Experts of a small language model: vocabulary 16991.
Below are experts of layer 5 (counted from 0) of a mixture-of-experts language model. Rows are named router (the router's row for the expert), up (a neuron's input weights, with its number), down (a neuron's output weights, with its number) and show model dimensions 0-127. Each number is 500 + 25 x the weight over its row's rms, rounded and kept within 0 to 999. Numbers have three digits each.
After each expert's rows: "raises" lists some tokens whose logits its average output raises strongly, later layers aside; "gets" lists some tokens that make up at least twice as much of what it gets as of all text. This comes from a sample of Wikipedia text that the model never trained on. Tokens count by the router's weight.

# expert 24
router:492472510491497519501501489520496488510529470504465509528520508525466492466491508479529502515467463545503498513445448524538516502520522496527517491519513522515526513484504512520492514448481500514457480477535490528476475484534485492488475537507516508519501501528462496484466487503508476496566538534437535533499455498489448451507501549485489545497476546493505477498501510490520558491501
up0:483471543524492504529525520489505496460510508496466538471460509474505500479498483476480537458453507531480491520508458507506507512511539521487509510486487473489502487512508505472523471463479488514435524522519497518510466488510505532485466536489506486547502464541477530469472531547482464489522487507472514479490480515515475480469522554525470542507519477510507544527543456502520518489452
down0:554520487508508494476461487486509504473499489476496428483542544516526516458532489484511485500475482504506509495459505468485492512461501484457506485500520492480483512460445494546508537498500557494505501574501522498480489486553495476490511491524482534481498505507496480481542532498512494518486517446517527511542446512529513495514543510482552495530476512497476463506472505484514490490495
up1:496469556521519500510527485482496495464497533491476509456508487488507558481469434489559510497490469489529490498490498501533448540473485504504500545485522528531486466456458522498519519472558499441505528519510507513454498459502511534531486529490496490523507487482508483518498512490480496495548526505500457507479515498490446484493509528480514519506512481467472470513468495518498473523489
down1:484500549504502487505505528546508486510473447487520498512498428525496519503519512512517515462498502472457515477524541426519480526507479519489517499506465466489499515476467562489509512516521511508476525529517537487537503483496551468539515478468533482497549495531500483494507492463510501451512522492478492451470492474533515490491517479507490496535549518463491477472513528488516488513491
up2:546530506501491476498509512498519482500445462499464520515480528477463531482477511489454465450508474489458508488483507507480534535485471512529480508529518506478531523506518478516526471507505518514471508484509529490433510531520485476485491463486511506503492429518466526469426532499481509510483541508512508505470474489466532502502456503498529521498519536501494512484519452478463521514492
down2:526474518513521528538470537507528530488500501508511499542472463492501461483441557536512548499484549514513472514488519498474488475557506492506489454489457497524534515493520497494489507494501502504509491483524507461532482467478547492473533491498515500533534506501458499523504471465538506496557516488449521463493489494516466484546481462516472475490520506512469507502475531473493531503508
up3:493488489480498527495485540502516490512498489476483525527499518495519535518512553498531474527494522521504482534472469491471492526453518490511532499508514514483507514495521529532507480551500543498510509473531454499458497467444486520459528530455487562523478498478461506474561484495480491543509507508463484544530470516504440471517490507490516539537491494501520502507495486478503485518452
down3:489486503519519522502524470504497482523474555524476516489467491529486514519534464488466540492532498519494528494564526522518505522521449491501516508514494496513500444461472466496549546506506471489510526504481498515510453458526520496518517522488525491522499523521579521484482549541489536501512511486520482492504516513522512506529538492492461536478449518539526493485507506503477493520531
up4:498497516519483510498541517522496497485523514513456481466472498485514488464455528547486510520477532500522504479489483484512516496474505431489507494517461542456526490506441494538506516487479451493495544474517503525474491482484481503549485483551528483511446492512509494480481512484514511487537473512538494534450530456476490471516514526535499474486459513458503519472476473524511523476512
down4:522463536485533494512523484489530488503524524466478478530488516481470510439530509453501521500484512483511503540466500485525518511491509518492473529490550527511530520498537511507499505478505482500469471487429543480500506485497462456490510477471501524486485495483508522478461508498524540523469469493478523479546495475481491483499482510567510499561501481504472447526456486488525486518535
raises: "ays", "ans", "ust", "ure", "SA", "ult"
gets: " B", " C", " K", " D", " M", " H"

# expert 52
router:469496505444421501462495500484483496513499534454488488554526484514492513499504523455518512470502475482500471502482504467515514492499507531513497477482522513506491488525480506512518543445494524487503515549517508523469455526499495496509488525508478508504520495508463435513498514486503505417534497560468548533507484496504488481528502504513498482503451563521487497498499488480483506516510
up0:479499516515456530476516506451525511510474465513480512500492500453510539533508501488495513525491501487529501468507532501496498497431506566506539470525535492521489500519478463489467518497496468450547505485509463525522467476552485485537456494507494493518513504501496499520523478492543501504518503500518501510567484492484509501520531483481501482478486455530494543543457511483516514476446
down0:507481489447477515535523504517471467468524561479489499464506466499526485511491519497482483476528480471515482496480521508487504509529520425532507537476468497480489497512502492479543504517521535477553445518473510494466517522471485496500516507462525518505501481503490504469488520518460469493477521554499472489459475509504552502482458510507487519490477531507479485486479447490498477550536
up1:465455483508466438496502486502501477513471539493513455439463501540533535504557511492479490502525477530521489490527489528531483496489502466486496565503497488474517532462497523517550503498488471477486478489494509498505476502475494513485510470513491527520505495477548527513491461462464486489471479478533532533468500529486528496518456465498490506512517459500495528460501495519558503485502
down1:493512494536536550496510496504491495527551490456523520485484502505494529494453529529491494518482524527520482497499481522496473467502478517486486536524485541551508478514532461518503464492443492503463504452519480463503492486537501512505499512489484494510459502500482495508546505471487518506555526462501460522464457483478484516449556512484494540525541542492535488505489515499522474532502
up2:459504521469501521545479518504468465482486483492493538535487512487558518490462517491481549506500496506500505493513514488514490503505504510498546462532544555441477535519470471478530491526446517533493519497551465536512482503524522466479480478484506448531502500505499492495548494498436506522496445498514533522472484490479485489500523505490499511473530478493478481533485519468492506521487
down2:584516478504513499480548519498503516495504520512540500507515503453519491492526487483494468531482509488488496519495497506485528506484513511514490541470471458536484472513538528457491505493460510464505479445500479498490471498468472537530514501539479513480516463519477498515479509537550480480484514532532522509528456537502520496534508475521497484551450512492526514490461458499545495474513
up3:513496513477511480527507498494519472558563477499492512510505506459541497468499532445496490508515528482505498500500484529525504506449487532505515499507515544491564464526509513482525502466514455491471505503504521515490453485491513517482504460486521506504517504510499579492516415500504520487498520514489513535482526498516471487482563509472475499463472509510470554499479514504522500504512
down3:524516473506496494483510504530501494488485501480514542463496489522484508499469501496533479511499496514476508451511503517520488504482504500475427500522494529504496518453519503514491490516486501526487491499503501576476552514508500482532506536510522469517500520510525491502480542537508530517563495466483472499488478501528470506510473503507504470517516455460534415531532482488522443442487
up4:498476552529485529523495518494511495507486487536510450504490476558502542512472503476495483497510487569486473501483546490551480531547496531509497516474470477520541478497508526479502524535485521512505505525438532478485473490481471466483472468488487493562496507503490517466509517479502488500493519498531484524484487449467545505539495468521479500500457486491528506463452511513481492498496
down4:519524446491494479521506474486512493504495458509513493481464521487449460490520464533504453515483478491512498465537492517461516506452493477557503498561516511510522528477495457551497469524480488505520469474522458452506499459521515534505504490519493500484473505494532525541485494478526481507522490483498528447492506511514473513473508513476531509512548482506478477484551533488489518505545
raises: "\n", "-", "|"
gets: "\n", ".", "==", " ==", "===", "\n "

# expert 0
router:490496513489495486503500498532485493482511482483484486510558510535503494413538547504554517464520504504502464522485446485496525511453505518535499484480502539510505496483520511525416519503491469511487484490531506511472448504514494480518492502465514474493505541503494489518512481510516476497484538511470498508498491497501479502514503496557455568526506501494486439485519502488513541493471
up0:478502536477526450545547517490519497503549479504510491518543475522520497478486507490498523483506513485513540511449491491539475495461496482507524566480556526503488497502535503461498490478516461500477516456510538492501477471500492456539497482490519500521484502483452506521521453492458472486499461498490502478475485478491509537506472532473526508496528490500486482537504458534529496523447
down0:510498499470507501514526466493511504455483481478541473534481532478502437475543496467500500490531508507506496543485501504517487519491465495531513494503528491468478470488515503516469504491505498535502533540485504502510463526466520490489530524449454520506553443518510470533533499495533558474503499492491480508473503496492475525486469504444478496481504481533515565517512526505511507442534
up1:482516525504518485454515475504511476489485512487511516446505514510506491522483493460516556485518507495487472477532450467495525495505502501501482509455502476513499484522528483535499490498525473531511518492486527492470484459502504479518459514487488488532514520490513519524546518471427515523511437448507543493501483536502531475574520498534477496500499486439514501493539514488507527524542
down1:504508500512491483522499528506445507448473461500520481503531480474504475425494542519507492505563499493502531514467532476462522514521507505526515505463457542473517508515513496480483498526500456513570526507508467494497510509486548468506516486457524508473494535505524471511512469500528504535517545501488456531541483475533494489461513482494491494495528484479484496476479505542517498527482
up2:526543532516502489505485497475488476523480458506508472482505501491469486507540483529470467529482516513473505473486485497441490524473512451516483463567504488505507453506516538478538498487475487554511508544532546478456477486545492497528478500510508500492479516520508465500516506475523461518516489510518520504504487530460505479492489471490448477532522480481519502495517566532495460469507
down2:517541512506473530486491487547470491505493503475510492543493521559543480484506536513457471550494507463522502510526525459517532540495449529511509537510493513490486457440485451461517501471518452488521511488522511509485509525489532490527486486497481488482506455498519514456511468452481504497480493488510489495513519532506506508488502495544506499524491502510489563494452490472510546492474
up3:498479507498496474461510497510560506503541565494477519538494508491536477510502485501516462509505482502466512484472501515489488507472481474487510499522447535504493545500522483521514536552462509465517464472520505503532497467500482478509508542487487524506476470440492485456554510522514504504521530475457525519490513501510521502534497506509484460502536443497474526538495476477466553514497
down3:508504500508515515457475469523526518466566466459508485482525498449534514477482492491478508456521484468499523490487538513474489490509491458426545518492468512525522464526496496508520484528551505485510507480471512517534481494499488486504492544487451478522465480506463491484489510502512483519547450480514493510487469539495516482536512562520465494520503484517497476510522520520486534507521
up4:478480466494535453541504491498495566501502519505484483466507514511475517472501528541483475498498499515518465458488488439522488530532504498542548490519470482531468535493530414520481518536482464509515485499483514504496512472485512478493517501505504528481483532465511501526499486493529483516482487507491458538497476520478472490489490497495529508510525559456516482510495485527462540461511
down4:476480491497521479496488503516512471500497519482513474543458500523512542527493564474469493496474520499499461485515484472497510516504519531489493565467471470521480497498529497484539494529532470474488531477524494423517520497549514499538537523486470505516473515516476509505465518462460506498526503513503452478509502481501492514491470525515496505500477506537511496472415537484494508540518
raises: " and", ",", "-", "==", "s", " in"
gets: " 1", " 2", " 3", " 4", " 0", " 6"

# expert 15
router:449434514481497494482509503475496506492491495504473476497541521485519502456518532482542486476539475497509486470467487507536465518518498484461509488520552511524498510494516527454445519530462466442475496530528529473478500487505456500491501505537493495506498493501480491523508510508475523488554522479467466505491496506543501422502502483500523517491507497524521479503514513491515573492515
up0:487518510515506496461482509507527537533462494530445497479533504466518529503448511522497492505511506519478510467528527473487545502508541497488467500546471500546497521510459511500487491516490491433505464503466534544524491521492488501505525459515483495485541457494482483517512480460531495513500521459477535474487497533512489487540527479523527514467456544481553479515507538491508517509499
down0:429478470494471449499517532509480476490500502507482509518484478531493496489515532539545507498523554516538530488519482513474496509534501498485493525508485480488497501545527531515508487518487505485416468479535513521522495482496522509527516510448480493498483521482514532502495477490525483463473459501465497492486563510529489506480539474512512524501536450505507536482526512495529489524448
up1:467447555495528515512520509526494557470493471485488507457507433483490482480490550467474489475514475471522557462515520540523514525550480511535493468477502523494504507533473500528480509499516471474514495519509516506494484510501483511488485523532487550497477504479489497538530450533524515459481518512526485528479492494514523538460473493493504521526488491474466527535495507470497479478482
down1:507506511503511516479502550502495501512485497500498526519513479475558544522479493492547537494539475540506494460458502493501498480494507502458458457500497467519478477495498495583515510515504539473487495468520496509492519530489502519494555543509500506500486533500505529491498500524523483459485487457506503490492530507505503498538480483486537482529495522473590506484521492509518511460564
up2:480517511491512481525499451465457449481513513498487493482456513489505489513482504507496509498553494536504495466522505515458499445518489511514493480461519492502521487482508496500461482496492489514514484531552502518531524472510534497463467522535480470493535492531504479509530502527502519530547482552486455517472515502538490519486511538513492572482509509563548501502537476460478495519516
down2:463466529508508500485488561505499541496473511521444495481553541492496536512525494438528497459465489458516497522542489501495492514488489491498527493501469515514492543498470513518521493503539524513526502470462495478487500495515476515526494501494495513493466491536527488500530520499498473506468472486531465513528559530508517550488454465499474501546466517486533540504452499518485515468487
up3:500528501550545527506507477480511500521492531474497497447544503501507457545495474512467501532471466516532509569490480455513482522465521503510549496542505477525480509476524498506490478480460489492518506471531521506479499435525478489506460490518481510490473456527492543531498521466449472498484524536508506497472456520498502518516478504506485510495479505494497499467505441482519479481499
down3:472530526467493530486543502498491498515545493485496475522483534501517516550510469492513483523487479481494493499496543462465507435524526489502522483459515490535455455526551522494504532511491536492529503472500501481501549509510480504463484534469501498510473484500517506448539472477531499505509519471474536541465502500488524466514541482491475530464490468513485494484562509504500484486458
up4:520517471458505523489485508511498512510528498482535508482478514500473503534536532512463530500477447504522523532517531443546507544476556492538524481493511490529494544506490504515502516507460474443519491500475498473469558519536524473528510512516443509511441539500500532515514496474501474522463512537502490517500498483465485472452471496513508513495521502524526490512484471511478527507497
down4:485533484475498456524547497520520504505469510515468482484484474499503499569487454476459506507471509494481502486484505481442459517524479492478451480530478501512451477505513533467511528491529472488486496455445484514485521530519522497475479500489507503511459527518507531514496514470505496530511541566504440521484512496471523528520517514487503502495461475489497515505515475541506453510524
raises: "L", "E", "R", "W", "S", "P"
gets: "-", " (", " \"", "/", "–", "\n"

# expert 23
router:458512512472495488485488491492506502526450498442503530493504532532507507460516523462514487523531525454467482429510484474504464533532485504514510468468497519516480498578492511487532512517502502526496517502529526490475494513493486466483458511527477495511516552518485491515493526446487500504510527531514462519498458454507485468528520488516501489518494533465501500489513524497500532460445
up0:478486502468515448472469485470515511522489554486510548516525456523473469480472544492510541512501510475484503477524498483495551555520531472516557494516460527507496489547477435497509496505510490515525486468508470546484510520490504472505467469519484489490488479527483508505510508514450496489510486505511492528492479473521480471550508498505549474517495493506473494534463509512477550494474
down0:504540502462513517513536511494492481527520528509509512519509505477517511517467474458453524501504456497504505543484521497475472459507488511528478544488488522494505442513521449474517499480479515486616520502500536514497488464476509549495486517456490533520534492503501531498519480499531512521497496526492510486525518522472514538510500498501477496468454507523447529514530493480501492519507
up1:478498482502541538493495504469488526502561525510500503525501540467513503491484455495544475534507493491500456489487532482471491498545490497487534467458536511454474505528443504534520515508514550522483516470498522517485470526486475516462496483522491489521508520492502525480502497486521505485509491447546490549500450525525488502506559475481475507516501526461517474538475478528510494461487
down1:535482478515462504536486490482489504533517503537503515508501492504512510515506490532532494482492484484508527496486493487511550517501486481521516485469537468493456483545519475490507476513498549514511497441462537534526515538502472495498526514502453464525490520493494484504535495530521503530531489490493518506476474502502483475406570464470515501476488516524500467495507447492522559517502
up2:517557485493503548517501539504556508517473520531510500524524546496502489473541498470482506525526485520477498488516505541524521515537524510478539436465476513506457489486519480461541513479489488516495482504501538502455502476489470526512500496479479512509486477533483497523480489472438479478504523486459531455490490492514520468560455511487533484488542511497545485483493514506488486494493
down2:505535491500476494481503503441466463511535490520472496461466497515460464505466499527520499480532540506498525475495480502534478521488526497517490485469527535519518548518519459544503503570499548519554455474529472527496472514521495514531485504545521514457501482467495522485453508525499493502514493519519531549513504516497513476485465484512496483471513508518524515499530460498472532492516
up3:468501492464459506496491535506523505495493480477489546464508532477492509493485448484488480446497488522530513458510469505490545519493501514538508534542504491501500522487487503522520478499456452477494483525511489500470484508467532500501491490524544489519501513529466488519500495474540499520498530459535550465506507533467492458501476470506574518482505487471517499468493555471503489481444
down3:510497516531474497433510512505464511482478524518479526502463511543515496500451506457470493538528565518482470512508515507491492523483462489435526487529481503528511478478487534507514489485483486519499528535516518533511507504549495530489524515529519519497530522483499465503492493524523523499502429512574488496502467491482471501512500530514469458545503504497492463498479511529492511501539
up4:516492495524519479490494520497511514500486523469499535527506467483547518489460485518488465475567480477476516493520505504520459507492513439519499497508517552538505499541484535475458496553517506495499500485509484490500484496460486492473523503469545506482547553540499473492511515480536501465487498484474492492532498450539509502534544479501466463512495515498519519495514543506470538446496
down4:512502505510516513495495471534515484543519435520488475537469461427542480475511509492522519495486534482532507482491511507526505473490485520542534463543499475491488494513474487508473523510540491496483516527523488430511458504492497494549488495521475497519496463520492494488503527561491465526518485503470487519496485533524485525465514524466508539453526498501541502499453487515474521508507
raises: " |", "\n", "or", ",", " "
gets: " that", ")", ".", " which", " it", " he"

# expert 58
router:469506454522452490459523480538459520529493508480478496549544515481476516497507505494507490507491497492505477504481481490499479501525485540478501466477490497516512506501461522419466500440529445508464482509521497493462467549528481488492491522525527489515532524517501498543458485506487535479528514575467521515508476484501507470518522525546491511502483491529503481496499515474514474503499
up0:494527492519500485499451533510508488487503483470498507536526517478487532485506518480483471494492521505505442562520504506495518485501504513551515528497486512547495484503488463492556529457490450516453502498480533511482496563502468487509528506525506494534558503536500541522478520515466518508514488489474505485518515451436505473489481524474471538546474490523537520511475502519506499476505
down0:546479517513493484467473507446550488533532488522513504514521469536503485496488532520546484568502509492518541502533465489486492490482517462510515497476514496513538499454508485478453517475480505453484493512503526511486536508498485506460502482476481531475447523432505488526479488511557530498520488505454539484527488535497459486533527503487484486505495478515516530517520492488493484466492
up1:510521495501488491480496481466474469452496508508459545503503486474512437548497512511516465471534507523485491521501531482495531530502495479479519494501507455503534499461541529487509487459487495521472530539490514515488500481529521502485543489509540512516531537491528457499477551455488504525493509505456519494478531519483511432496506486502509513509470546514570516521527527512479476476506
down1:484496542536475514510508553562496506507516476512506485486455476474482531517506492516520503476476473510506509529494477477493480532506490476492490532476523487502488486475462476487557490490510533537515526477511481496467511492431527501483516468521462521489501499497487512473516486515492460493552517492524492457520560442475507520528485510456500485445485497510487469529474500521555521491519
up2:482480478493489542496515492535494512533529487453504495484529505548478510477513500457479498486492538468505463546522502512471452451449500515488488556485482496461478503528482529484508493469491472525504529487499489503445469523519492479483540473516510513499469500532531505511483484498507528477506481552499507521514478473530528505482470519514486489475511475528443465572516504490507520481536
down2:491475532530523530502509487521505492502555503504513494521471480518511516495519491519523499493506506493493492512488505483498540486484537523538446499501496553515510462456510503500477506505476520489545457474557500497537448433498510462471507489469476484510466482442488507530505506545552498486477523492473472470505496530504490491459474468493488483527468508538462472462517493472509531483531
up3:526465537492435471503553481488469523494496538498454521496482484490498477496519453495499501505519515491514492544489491508513485511519483496521438525454485473529509504476501539483505551467508527534464496485547549553527509510493482543477512492512512518496571548495503512506489507500520509514470529514522456524513494475467527502478476502512492489511509501563503480502511519506468487509479
down3:524514541550526528530493503482459449484495505515484499494494539519480502515464531504463540535520534484526477480457511478474536511519528472520487495518507523526550474495495485506482511483480471477502531498488479472537483487453471467475527502494492529501475490491464493464462505468541504512533454475518507550511482541501499505490509484512526522478518506487527541527537506451510492486445
up4:498481548505463507518510547495515524462520498490482476505495561536513505516474482500515491513484504503525473473528474509482484507501479574520527514493433506534501491530463473505506510491523463504543549505504502504503443520515491499519468512463523527500499501471529491505486476556463510484513465532462487485452489527501494513501525518464480528489504496501569461497518493507517467524496
down4:523529484455491533473475493513502527469492488495527481505516448511530504492502514512510527509558499487545514500550499442478510518493510520499467489511480504481449458534500537508506476487475521503552510516466529493506474502541465478498454530468451509488535472503521482523546506480484519504481500575461467493477503489510518450498498477498509514517483506508465481499502539512486501515537
raises: "-", "/", "."
gets: "\n", "l", " l", " all", " All", "pl"

# expert 57
router:513494511491503481475464500511483513529515481520494485483485513477419480478479532459497463490521497467492481468444482535494531519505499473498503510477474503514491519491478510500493545454507527490489510509509529479495492543578488488502472507523521483530494494533469491520488530508491480495498491519522472517535490492512460502546508486479518519501459558501577484567513499470502495471514
up0:538498474469496495554511458489502466508505522501519527463480515484495526513473466513532534560474516473432496486547474464507497533489518482498521475474496504496527524542522502522500548502488534503471495471461522463493481506489512508442489500534465504512553476499481522515474483489501483480487488521545488538440519496517497522489496488521545503497502503507487516564490506507467502490487
down0:541503480527466477497512504528462452529489461512496508507445482490484471485511519540521544506492520507500470503492506477457485466529493538521491497473517517523525476465490572529451500506510519487486497507493498516508484500490487484454503507519499487489490518474484521548514543455537517497539510545466552519543466494475523517518493514475517465506488500530500501497452484534467546500496
up1:517521515492524530487498455496485546506520513476528453446510508545511490495464505519499476469456538461516453496463554519514509519505511484477494478506451526533485490547446518501475467471498535516499511468501491502491500531513477496464471490482487477510530487477518514530485508506435513504468510477497530517463495464481527514496511457528479491508495478484472476515491492533535548491476
down1:488476476504480524503500519493483453497529471499503492507508467518503508466477494532521493542520518475556531481459538504501470482495488471496473485496528516558510515554528521528488489494495573483540470526479498483527516558518471475528485514501473489568513480494482517487505527529485481522483517514466504505471460515486486523476539492481480494516543550470500513493479496491497508509448
up2:553548501480448478458495545487529523525509481518498500471525478519477507541450483488451460499513499499492516474508474520503508522445512506495514509492492525547551479507535505519501514523476503564516519560490471493508501470527460512503488470521481521458492485528505480502476474526461513522541492531489526484483499470479536484513513465502511513525507526515499496486458494500492538517530
down2:476520518529531492533519443503476521482485472489548519472467480467476483457524506472516528475493531499501520491529522507505477448556494475503476504520461443495457498476511504471498494451475522408492439474523528509524491530527502501469491545519493496536492495521476521502500481492532513512502508481521506498509491514519473516488508514518485516501518493459510471516494505537493499464525
up3:490534572505511512515519497548519503485521506521480467439459483470499508514501538511505444527498501490505495520484499516494499497442485499504522539497478497452535495512479494496476520520520517505469515494464525512508494537481516459546512485540510466524505515537459503495505525541491478451482518501548534490524470486489523507498503519512493471500485503493555478499552480446498469472516
down3:526502497478528508519470520449496518476470531515531515537512493521515525549486469476513553509513439491495474508533468448507489536530547539554491463474453499518536496493510479510516481502461475528536545510501468476505504496458508528516509534457476519495519467509522516492510521490468495518471489504507486520506523509505490498496471485517488547443477473529515532495495518502532500485508
up4:500474460512458410506457519524519542498508507533481498492455505533455453534529518475445516524509488475482471458525492467505521553526478497480510496480522494523503484518497486528516494484500486503490493501514506479514485521513519448473519495503487505516469494522500530536514473514533496485506501523551516523535456499503517493493522527502539470514466510504511500545487487493475442508471
down4:473506523503517560499529477503431498523543497462477506529534522449490474497473473526542484500483509532481515509505506553523526492493523473522495490493488511491532523495482567507489534465504508513480530482500458532531525457505492521504503519498520507501508528552477466447476483513500495566529517505464519518533488519479517484517486510506468470496498462506475474484468520499509518476494
raises: " and", ".", "p", "-", ",", "wood"
gets: "i", "a", "o", "ia", "e", "an"

# expert 48
router:487522504491516458481494472542494498539530467496504492534514512501478476509478564505516506486482484494480476489479495528523485523452489500512501511505482482517449485539489519492501515512472525453511494542500494478487478547505513503548477499519459473503506543527512492559468422478480453493530484523459493519473504466517478466516516504472476515495478466527562477516529497499475504504501
up0:458510502504535453465491513476520492511475486511512489505500499530503505496482555474465510504507434496493521494468444496499474506479499535487505495488465517503501462510536525519557549486514516479547515520489470504511495522537495458551495545475510519474479465486503533488540452499459473523469518518486478500472508520549514502510542499491485494509485451531542500489526499502473492519523
down0:527508503484546517426539525513542475506458543489521518468512524552510518489545479430489515487486512531479484468475521513514498475483492516497493538500479531548545495515505481469482506509500482492495457495493511476539503477530548472510490521494486500486496531531459514537497482456514494493482472469506465515500473539498509540520500482504486510502499559452478512515490509509519508497486
up1:500509512487491464554546559501475503522500491498514523496488500509518468489477488482471472452472493509494483488547471554507497454488527474489514505450451499440485509557497507494516545521495510524496483523482515488500495502458487526514504506518544481504510505521505444529477455496465441529491479488453515515517505458509491498470509473480459483510518473525525513506514488470501500485473
down1:535502518533504468537523485495507513478519473428490478546520477556514495470473516484481505518487508469504510535500523513523541495475497489512515516553499504489450501513505482520517477494486518524511492527482457526478490467501468486542502522495449443510507485480515506461519525513451484504519476504515500484554518545444492511520456525457469478477518499509504529520478524495507504465486
up2:530511518467495513457505488508468519520507481513493485495562497489505498464442521539524508516513521504525455490494504523472537499515496506536497526509497461494453485527487453496524451496499419478527519466485536482476498513532470504523471499450447489537532492557511524518491485516481512486521518478480489526529544467498472528487507464505511463520473479506499497486481510501502486523491
down2:502473458529543512506447518493486505518538464510484502462472504522490493546526513541537508539465478493477499469453528505521492505508474498487499517471472514509476543505549489484472496503485506481511550502536552507501468509482526507485537514532507463468487473519499451487465481508501477504486486494483512488484512495520465487510507512516490525451533467434481485497519491543497473559489
up3:538535534468528472492500494551533446526455519530497511525472500536472472537486474493466552525508454473504500448484470512490482543471498492504492509501474523524500474513486490476541502524490467514515510506483486485458518487518463501511508469494485520522508479529526484508481477499512487470543507469487532526508483481558503536495509484479444506485492492543467519502469503454509474526521
down3:523501504508537496474471481513509486526532468489523487525488512496524471465501493537507482489476533446498543523539522503460505520457497514514540514511498450546508515462478581457508492526446529480499493525512483493501497531529551527507483508525504506509521498505509486499509456499480495507487492508482513497475478504433519542505539493506533494521515509507499447507535510479460474484468
up4:494533496513517501481521550515487506508476482508509489562522480488526496471497472469483495551513467517511480503494499504501512538470532455524505436441466449517477504486508519496519498506511515482496472498485530485509498540501501524494462539511486516519566519535447513507476494493475485459537514457511504490490547484489548496517483510481483542501494548541499455519517491502512482478521
down4:503508497537492536493519514491514487476554522488474533504508517508510495448498503533488487503472522533495522490488537489494434515474507452511525511482516517497512474510530495475473545494534513506489492523503513493493513514502493518453552455531507477510528540503477521491462528458524504518500507531477474482521480511470468514525518477488536525471449487501491451553495431492510502555489
raises: "-", "'s", "ain", "au", "r"
gets: "er", "or", "ic", "c", "in", "oc"

# expert 47
router:472495481508514491463501482531485510483487518473489469527498524504461487488527529445482509471565476502457480458512503495517493499513490517486501516503520517519520492494517512477530529495490446465492516497511507446487442522511511489536483502503465461508512503490503492533510503494501532489484525484511476501448499419541500528524518466517475522551517564491553503527503508493514497453498
up0:481539521503469435524505518498502531504494505469452471503521533495531512515481502491514534501513520512528437473457525473548497515505489525478464524509515466498516523497527517480520512506510485463480475508517509520470515576485516522481506484487484442518529488465519495518463502493518515517479537510526503467464519454505506508512532474461467484497497542507481482471477475452494462520499
down0:509476485506540565497488486524522541491509482527519527475489408483472489516514488504505471479478488464530510511552461504501505518513485507483524503449478526488481487507482475541472475485537526492506472514450537494477505463548502509507493529494509501470516479525510543491523531526502514525510522500520522522480502560496476525490536484481514503470491522464506556512522508501499472475527
up1:493466509447485473533521502525489509522524477463464492500494512507439498521473544472505471519535483501469522498531528515446484490512509467450522477529503427453530507495485507510560528484501499503519503472479520472519514476493529481506512498483529470547525506516456495475517527522466501534491482506439503478496502518522492484513496504564494542499483483515482490510487516527482494487503
down1:511499524431492509506518484495504486503512508454522463532511448477541519561504525477508502475494517474473506500510515521506513519505552537520469551489514477481494524485513541496443479496493499498507480546520466520455526524465498462503495520481498506523486514539512487527469455505514491489507487505503523521520491520492485478498487486547505453500434499463455489482485522492503453485464
up2:481492505493509516532514452561492503480482477478488493490499463484498528492493527464487505490543464492497442479526487473532474521506532492491503489488439473491527456497501503531554504463547475461512527471499489480501474468489546495496488492546497474521479491500504504504515486472502506516483464474514523536530460491531527527523548512509483532553475537523474493527493472526468505530512
down2:511470478496487503482507488445538444505474529500495507506509512503527483495553482451509496527458472458508483465524543488495493476513534522496497526482513515542512471546536505526537473518489467474472479532469535520489542543455518510479495523489499503483538494478474510533452535498515534529529480493485501480494483473459476481480483494529531517512518521497535525555494488502469518499499
up3:481480516529498496508522483498478493496515513507513490479522572508455522500510497482537458534499470498525458492503529499513507523524523494477491518569517534441523502514509505472490516507496475486522531515492495532494457495454513446498467497508479453470514464479494456485522487514487519537484485485513468451494488443496457516537523478528495486500506481429507534510515529502513510499501
down3:457483537507533488487481490482516498525542488513513492468515494465500483479464516542508464506478486532540564533487484524498508498509470498497476478523487503508486487496490464536462525498529543501491480458525463510562461522512531502487486533528484482539492500487477470510550522527495485449530541505500496509462498534507496482459478506513487518511484487523492513497438433518506486510508
up4:478491496518501489483542493455526524498526523483495503515512509495495519508496524525492515514511509519498491464506494538510510519516501475516464570544530515514495552488472504506522512529467499476537527556486506467527444486531512444482488496506422474474534521522516499505489555522507473500524536509496471496478507486512497487500538449461525474512522508491487510507472530486472500440488
down4:499481534527473492525464534527497500470469469501530519493506538495475495470558479485496484500493492508500524528502505500499506471513520501483517463498505527454519472491512492518489508467548515520479457461546465536538504488514518535501464514494541505463486496468504491500509511501496565489461500464524539500529547494523497526512492493519501536507484467507509508520539450523578508513463
raises: ";", ".", ",", " called"
gets: "s", "ing", "ers", "es", "ings", "ations"